Weights of a small mixture-of-experts language model, trained from scratch on English Wikipedia.
Size: 11 layers, width 192, 34.5M parameters.
Training: a variant of Adam for the experts, 458M tokens, 6986 steps.
Below are experts of layer 8 (counted from 0) of a mixture-of-experts language model. Rows are named router (the router's row for the expert), down (a neuron's output weights, with its number) and show model dimensions 96-143. Each number is 128 + 24 x the weight over its row's rms, rounded and kept within 0 to 255. Numbers have three digits each.
After each expert's rows: a language model's description of what the expert responds to. This comes from a sample of Wikipedia text that the model never trained on.

# expert 47
router:143123138135146103099141145130133144154116151100140144123097130146150124115155116133172152084123118138130128111145178135142138136111157166086132
down0:124135125117133156134147151146105163132145166170148153146130100148103121103139061100116119142097138092103073149147103120136130110134133125147111
down1:141120138134109157151133111109126116112183119118110094114152147149083138113081092166129122173110134110123157150113119118163103107145128094110141
down2:130186141122118115122160093193180142095140159158107123136119143130107138126133133122164127180122132088113102124142118121137128133139074143148144
down3:105111144148141134096116145133114114131151104135108101096106140126152146136131070101127142175118143125138133108096109123102120129147124119110143
down4:146090132159154129135106135108169146131136104173107108120116151158144137126108130143094134066124121103104160158102121167092132109163160151118101
down5:159153115141142117130134138099141151153106142141143107101125138115141135135090130148107122069153119155048169168143131177130150118133130131175146
down6:109115158136102152127108114134145118112111122114134145109111121129133126096133164151095108160088101143168101152096173135153114098119142125161169
down7:113142104146121176163155105068139130120085134167133166118099102142127128106146083098089143142182105113141121127107118157147135161152105119154123
Description: Punctuation separating fields, mostly table pipes, plus colons after infobox or list labels, commas and semicolons, e.g. Newspaper:, Cello:.

# expert 13
router:117118161096163116108114108118122105121135131130135134112123135109132100123148132117158143122138174155173143098138081132169098110115110125115174
down0:148155126171114094088137122127179134105152121174169127112140115090128122113136131144112140130121097129111114103084163111148122159151154122144152
down1:128099131136122123102147104130140118080136124110175160141154114165132130094130134113157116120144080132121116117102164138178127091140137118101146
down2:123117148136205162086167110135107106106127110120155152158142148114101103124130129145123105153179117070105140104143136145148160126114138155173143
down3:141120118131114121143140134141124115166110124168159077149140106102110096087141125122099105129091150147149139105139107146086122167145114111150151
down4:095132122146136088129100130122120114142136127178100132118179146119152102108164146125107136149094099096101111084154119111128163139107128134127178
down5:123153138153151110124121129087109107102164171122120148086132133176143143136145182135156121146118149121109082183151138175140165106134126107126091
down6:131123143137130148174116105095063067123122082075143082110122117167129140158161119117145144126139186112108140130136158131130118131153169147146145
down7:106142119110138095093124131115167136120105158108081156076155126146131096142154161136121157141102112101148113152165149118133112121107161121126111
Description: Single capital letters and pieces inside acronyms, codes and proper names, plus institution words like School, Hall, College, Council.

# expert 29
router:092133149093109103111145097169119084131147157108121123101079111125099124125108116121121134094145101086085137093162142155126096131141135089116135
down0:183115147128147103162097089133124125138153124104132107150067114151109137130162109085093181141175116095139160136098132114150166112107098142116140
down1:173111119127119112131133107138119128130157124103168138125138157140125136121152129186130135130183118123089141076143113106117108162137098059121128
down2:131150090171124167121109124118102125149118082137157141100086086152105148080126099134118162110112163150142121112152118144122141095071127169127108
down3:138127180124128113126147139086138092120140146123116100167115129099144149169176144148132102124118164090148083117089128180152146102110120129129148
down4:143168125142147126149190156109097142099097152150148114105110138125104124168094139124124104093089127162132147115122124103149162117084152138117122
down5:163141111110135106121120122136133084142096127147128147091145108136163134151084162174122146149109121146173148117108147128116156162095118095166063
down6:142106149155105136136127157122146143121127138113129132151135166127111152129129122109117081110150142139125142164118102159102092111174128121146108
down7:125109091132159138137120158137166114168123143100169106138178102139105094130117144126121148108092161081132135136132108146123159143117102133160161
Description: Pieces around accented letters in Spanish or Portuguese names, plus word endings and odd bytes, e.g. Ló-pe-z, Falcã-o, Emerg-ency, cuneiform.

# expert 56
router:142102138126144171113103140089154143097132104112117149111112137082155112174133140137137115127155105138164139137132121150117124136103159114136141
down0:111177180163188137111110150070138112134087114117141135129169137162147156134162118075122140131088097174113115140140162138097097111110139125148171
down1:142085117138105144154159143188132087121119090119122131144117079115131144161159107162099112143169117130163126097155118082138126123117111141103109
down2:124109128150137117174074126128179150125172103125147118127176128165127163145099117132119094111177106122146133149112088095145141112090115131099131
down3:080159140172109118150124082132150083143121111114138127174129101116141138130147098110131082124122134110133080165143127130090097137154119118136134
down4:152083133096152132136127172103114150100139086125116133104083122129149128148119118068147136128156100182142147130120111144142141095141146093103133
down5:089107094150141089099124153103175124129156118122140139174139146086164113154129156117099117091174117138151164156176101145113132134155070111097098
down6:137140115114173088177140124195120114092160149137104137146132128104109124126147095140124102138146168124148109150125146097094089120151111181108104
down7:155132103151121091171123153133149131125131063119107104139145142095143122121126128099120128120150134097137132135132115115137121145159071127106153
Description: Closing heading markers (==, ====), table pipes, closing parentheses, quotes and semicolons ending list items or wiki section headings.

# expert 0
router:129164137067115133149077132156091133124073132116127157123106111141141113111142138115140119111159128140133103152108097138135123132119118143110154
down0:117127160124182153158127112145114123132130116130077105146168141127150096108109144108147127144097100158121112138148060158168106161133140180121122
down1:176139104163133164135178157092129094108110128097140123130095160111146101108140118166162134115120148206150085100101143109126109130132130135122131
down2:134147161129134130135140129125149151107129113144143120170125160094090138120109135148120098129140131131115147167116130117104157068140118148166086
down3:100139118158131105142083170117137114109111122143151136124151134152093163130109109172162145139155133149117132145102162101111185159105107110144114
down4:114131109135097118122148147121145134120144093094141131105156092137145144151151061102086143131171118101163141144156115134111099121122125149147159
down5:152110136163160104154138157082126118120107136103180125122137115124112086077133135144138126117114171135077112103105126114098122124101152154136124
down6:109154196130118175151130165164132138129098160099090161137116128115114118135091134170139166124124149150131113084166140103158135125101156131107139
down7:135147092103149144138119133124170136170140142088180134138083126102160102138142156117135124114136119132109147103113129107073135143125176123108079
Description: First capital letter or piece of a word at a line or heading start, such as T in Tropical, S in Summer, E in Earth.

# expert 5
router:125094145112174135098117132123120136127067144194104142114123135156150131110173162108111119143068162104125148114110086125116107165136137142132145
down0:114120148140094128103157061131123138147130060100147122124146131125127131124159143144155153143146097155138122118106112141089121090129139101114122
down1:110153127101109127165129107151103087111114131127141100136099121159091146107158162059128100107110110131126183148138135140160142162117171106118136
down2:139127167126144106141138134136107159133132117140056154158110159141122156148126094115158108107100120052111093142145155144143137113097120112131089
down3:160111142154123125133140175179105124132167094129105161156118086132140093089124142113076158088115138178107147109130128108160095135130136148116090
down4:099116116111104123089080116126106166146139128109094162146082142134118064073124091139173137136084165157130131131125103115121114081073143134092137
down5:115121147153146132184116166107094135111150155115101124120105081116135160151157130095135086156110146163183120136135136099119079133106106164149146
down6:103113116092142131135134155101118106124121074126113174169147122140134093120116118121107126124158142121111135106102122135129127067104154101151141
down7:162143106107128100138136145121110138111146149162106092162133107118121117131139103127141140126142162162142156138158110108136102132163118133080155
Description: Opening capital letter or short capital piece of a proper name, often after a table pipe or country code, e.g. H(ong), Ka, Ma(tthew).

# expert 32
router:099095111133144132139171095162117110127098122095117127153152115122174093098111145177143145123148156146136107127148139113141130123136129124139111
down0:134166122097118139105135104092142120094149143091141134101131155136152151137125113143124090094165122124111120127114142128109128125183116080125112
down1:145146099145110124116102121129138124148129127127136172121161158123105105102113144156135156148116191169139101143148100184114113097093112102125159
down2:145137155120127136135143137149113127093097148141114142098108140189119163163101136103108133086114109134151139164116129125117112087181216126136141
down3:118110091154088111112136138145137133125135112180156126119075124131129138114101128142107091086109139101105078115156133160148127127107117137121083
down4:136108129152159104150151125171113112168087206130158160152131133111125154119091145173139138116113135124153135121120140114141131124120119145127146
down5:101135145120129165118142137144158163154141120145122110108121113156117121126109102107120166115152121146126142125125112122140075180128143165135119
down6:105126112122150129116119160115161150134116126119100163150102115081116133105128104144105158117108131104094167103151170111178138107111107110115148
down7:157126100123159115154144137141115099164129146146143154098135135145153104194132150135118134117144145100155113135096157130122117092126131098105151
Description: Table cell separators after column headers, plus Latinate stems such as con-fin-ement, Exec-ut-ive, hosp-it-alization, public, form.

# expert 8
router:173111101203158161152120127110117079115171135114133109120100125116119154142120082125114149111143127099132159129170168110081133068111144135077145
down0:144118109146142131108110160117135149116136152106116155149103108145155129142165136107110085139128132092156144165088132126121175120115126142094147
down1:125120093128143145096141093108116136120124087096150141144110147101151142122123143148143161157173187101089103155126119136148099121148126140132142
down2:114147097097112164094086085140158141146093130170108133163164129122084094139090127177099126126118154089121134115133153122082080134125082103138126
down3:145111145125173125146111126105093126121118151143123151131106114093117124120091127133140130112142113125128163162130143145144148135116153118084089
down4:202124124153145142153091089099128123099122138156150113131092126119104116151146147146150110155109120169123115094176141127113120123120083094113131
down5:100100134137110100137144100160120091145118146124077105133116154121131144165084145111127118106114104123149095125106089105155122099140145084127108
down6:145110148153140185101103158104188113141158104115154161110164136140136089099097124172112113102107136157138142121127130111111131151128118133138107
down7:161082132115138098081121131119133142104125136134144104165126121114128146151170112090114106111159092153162135143122121143080159162154154136130114
Description: Middle syllables of proper names and longer words, often after Car, Mar, Da, e.g. Da-ni-el, Mar-co-s, car-ca-sses, smartph-one-s.

# expert 27
router:170094109139095145148131131143133175104139129077084165157121137133120106090139107133088114096177136120122106129139095112155148113131105168127108
down0:103154120122093178118134148169140126134107172159096165106130172144174153145131145132123119162132112127117106129150092134092174131083152149084180
down1:138145113121163134157070128179148158129151165119131130127151138127138155137108126122109112126122162123097116091160142137140092088130137114133108
down2:118137124116134138112176158156086099116119134140103120111124104092152163153122108097195124127160148118131132138133085149078124148127127172117146
down3:150115151099107157082111095145151139147128108111122137134149144104147119127156151154084103175128133129110144163123150123149087109132149176111091
down4:144151166100141114100152133134068149175142141116135125106184159124159129165173084134150137124138122155112116102111104124131103136177137119125165
down5:125137126133113148122096135124161104161171147119118113130143108106098136125129136136106160109119099114152108150133086152153091129132124126127111
down6:186112106141111108125129133126174171086130141149161132126098102116152150075117100136117121137135132139111109088157144149115121116125120130108119
down7:120149115169094182121086126109080136155147131155118148135142133155151094130081132122115135142172157095131134142160056097127111078131097134147137
Description: Word pieces ending in or made of t, such as Lo-t, carro-t, produc-t-s, plus capital T, It, part.

# expert 30
router:141123118160151118128120089128135089146107101176106107119121180091138104103103119130134129147109131126072176120125160153148101146110147105064150
down0:116109154116144117124151096153189145134127106092102147141094117163121106126101143123134129139119113134116168147171156131142124146124175094124117
down1:140124109119095131103148114074129153151120112143168145109119149112122132098132124126116150109137162109100108092150111100128164130123126150097132
down2:108113140128101101073087155119094097104165134106113161154105148132111130157152194164153159154161119108123146133112120079114114068125133146143126
down3:136132144188114107161120108121105097121131112145164136161161110123119146099163099127132133081138130152165136096113099148100134070123161076128128
down4:103097115123170081129121132084108132165136093135074095135147133109124109122141132171150108151091142135153132091104142099158101093113105123134133
down5:154148139149157102125106157094094144124144114105129145161105149102104088132115173096144119144088137147168167110095150127110077103116143176100109
down6:127109110119183131140113124100192159168122065104110149085079141111124130094096111150124179125081150140124151128110113152167147126114093150102109
down7:150143144128163162101195116146147105088110157092152144092126132130130110127067178122123082105104132125156153140103168167110125129108122119143075
Description: Syllables inside non-English proper names of places, clubs and people, such as ka, ho, mi, ko, in Slavic or Portuguese names.

# expert 41
router:160097157142103121129128132155113128131135141114125160151149164090120136087082113115110143121121139107138089110109154160119115146108107082078103
down0:102107163164152135110097106138155138128134140117145102133111153119083136135136094101176114135139149122126126116113159120122121145134123130119137
down1:088113141144126160119116124147103090129128105167091086131104132116130128154135111162122129121121140119120165157115127088088133131082159114164131
down2:138118106123154144128146098116156113112162097144141100111115151150077132080166084110146111149150156157132093072158133119142120180146111146138155
down3:110107106112131134132182139127128106119146165097131087131118143160117102136118093147094084144134161111161159163106135111140099117144103102115121
down4:135089157136145117134098138109134128141154157118107131156137112131140121125120135183126139161093149107137144108114104098105163128110160137160137
down5:110137149130094134127125132162119116132117123147089143117071078150108098114119120167132128118165112123149086108169148110142084117101139138093150
down6:130180153078109162145148122153086127127091123147161105086103116120147091113135109077119183131188122123160104109139105100111120115096142129117144
down7:144127138128162112157134099143084082154159117125162141142160158150150110127108156108158100116148115124146141109103148135128159137133120133108141
Description: Middle syllables of Asian, Arabic, Slavic or Hindi names and some English words, e.g. Qa-as-im, Mikha-il, Karo-li-na, ra-il-way.

# expert 46
router:139156118110070098137147142141107147117090155148128119090190130120109082106094138161127120156125130134141144145154190160113098130138142130164138
down0:121095152134102141098125103096151122099147134107134151122161105141125155126115130145153066173100128079156105109084165148110136097089140099134092
down1:138107150099085124153149156134106136114154148115146185100140101148154110093082165167154116108122148156091122083102133149160123111075158139132109
down2:112157066120185127128140126137128089156128157127168109149153076113150127154169131075123153138109118115142143110178083134163093119153088122075141
down3:098097137152095146136137157099165148132093100095176082101087153130111092106123135136150155114095141115099125108143130153134151141163083117110164
down4:153168117089122149141146122150079132118116093108153113150124136139122109117111105142095174149132147116114099154106107097111117137113183117154072
down5:130095105107131110096111094100116149125120130108167126142114179149118102127105114162148110142135096152147177124137136130140116114134123142166126
down6:163137097150152095132157119135095068159123144097118093168142158112152103156150087124173127122150088142118146132175113127120129131135100146103140
down7:148143135077124106183189154146161115154140166092118102142063132083163134139156127105125100144156153155135130165123136146099134165142129127116129
Description: Closing syllables of words like ce, re, ca, ge, s, ia after a stem: peace, Parcel, degree, slopes, Arkansas, California.

# expert 1
router:118109132121171122181117143171110167139142126116130106147107129140133106118137097134100138126097124087098106160153107151116121112138142178135115
down0:145150154099139115146161129130164136134075071136125121123153129115147141143106177136102147110110140126184119163155139116114141164107115143130119
down1:122143110150134121103092132100151132142136132134119148127154136130151074092128141152095133174115103116120123127114086127155104109101165144117149
down2:123132106119110090157099164140113146091161131095113150157090128102158125139166140088144140131129112066116123158105115112099161184123125133128090
down3:131135115140171136106117125090154122099130116118160074098135149099119138124130117108110141122111160125069137100101140123114146156131152145127146
down4:138159128140140119149106131103133140122103134097177124133127136116109150156119143130115132100142106151119152155149155132159122158087116119156107
down5:126148139144124131134164148104119141130068138129169165117133138129118151135119147115155102159107150117165119125126177130091133111139098117127115
down6:127153106103156103134104116148132149096114149109135106119177139150135186130103149130142103138101121170146137100106157142132109208079158134119091
down7:121201134110115077156057153114111145173138151115138098100129147133133120165160131124107113121153105144068138152099161121127125112111121161087150
Description: Periods, colons, line breaks and odd word fragments in lists, citations and headings, such as Web'b'site, (2003').', numbered list items.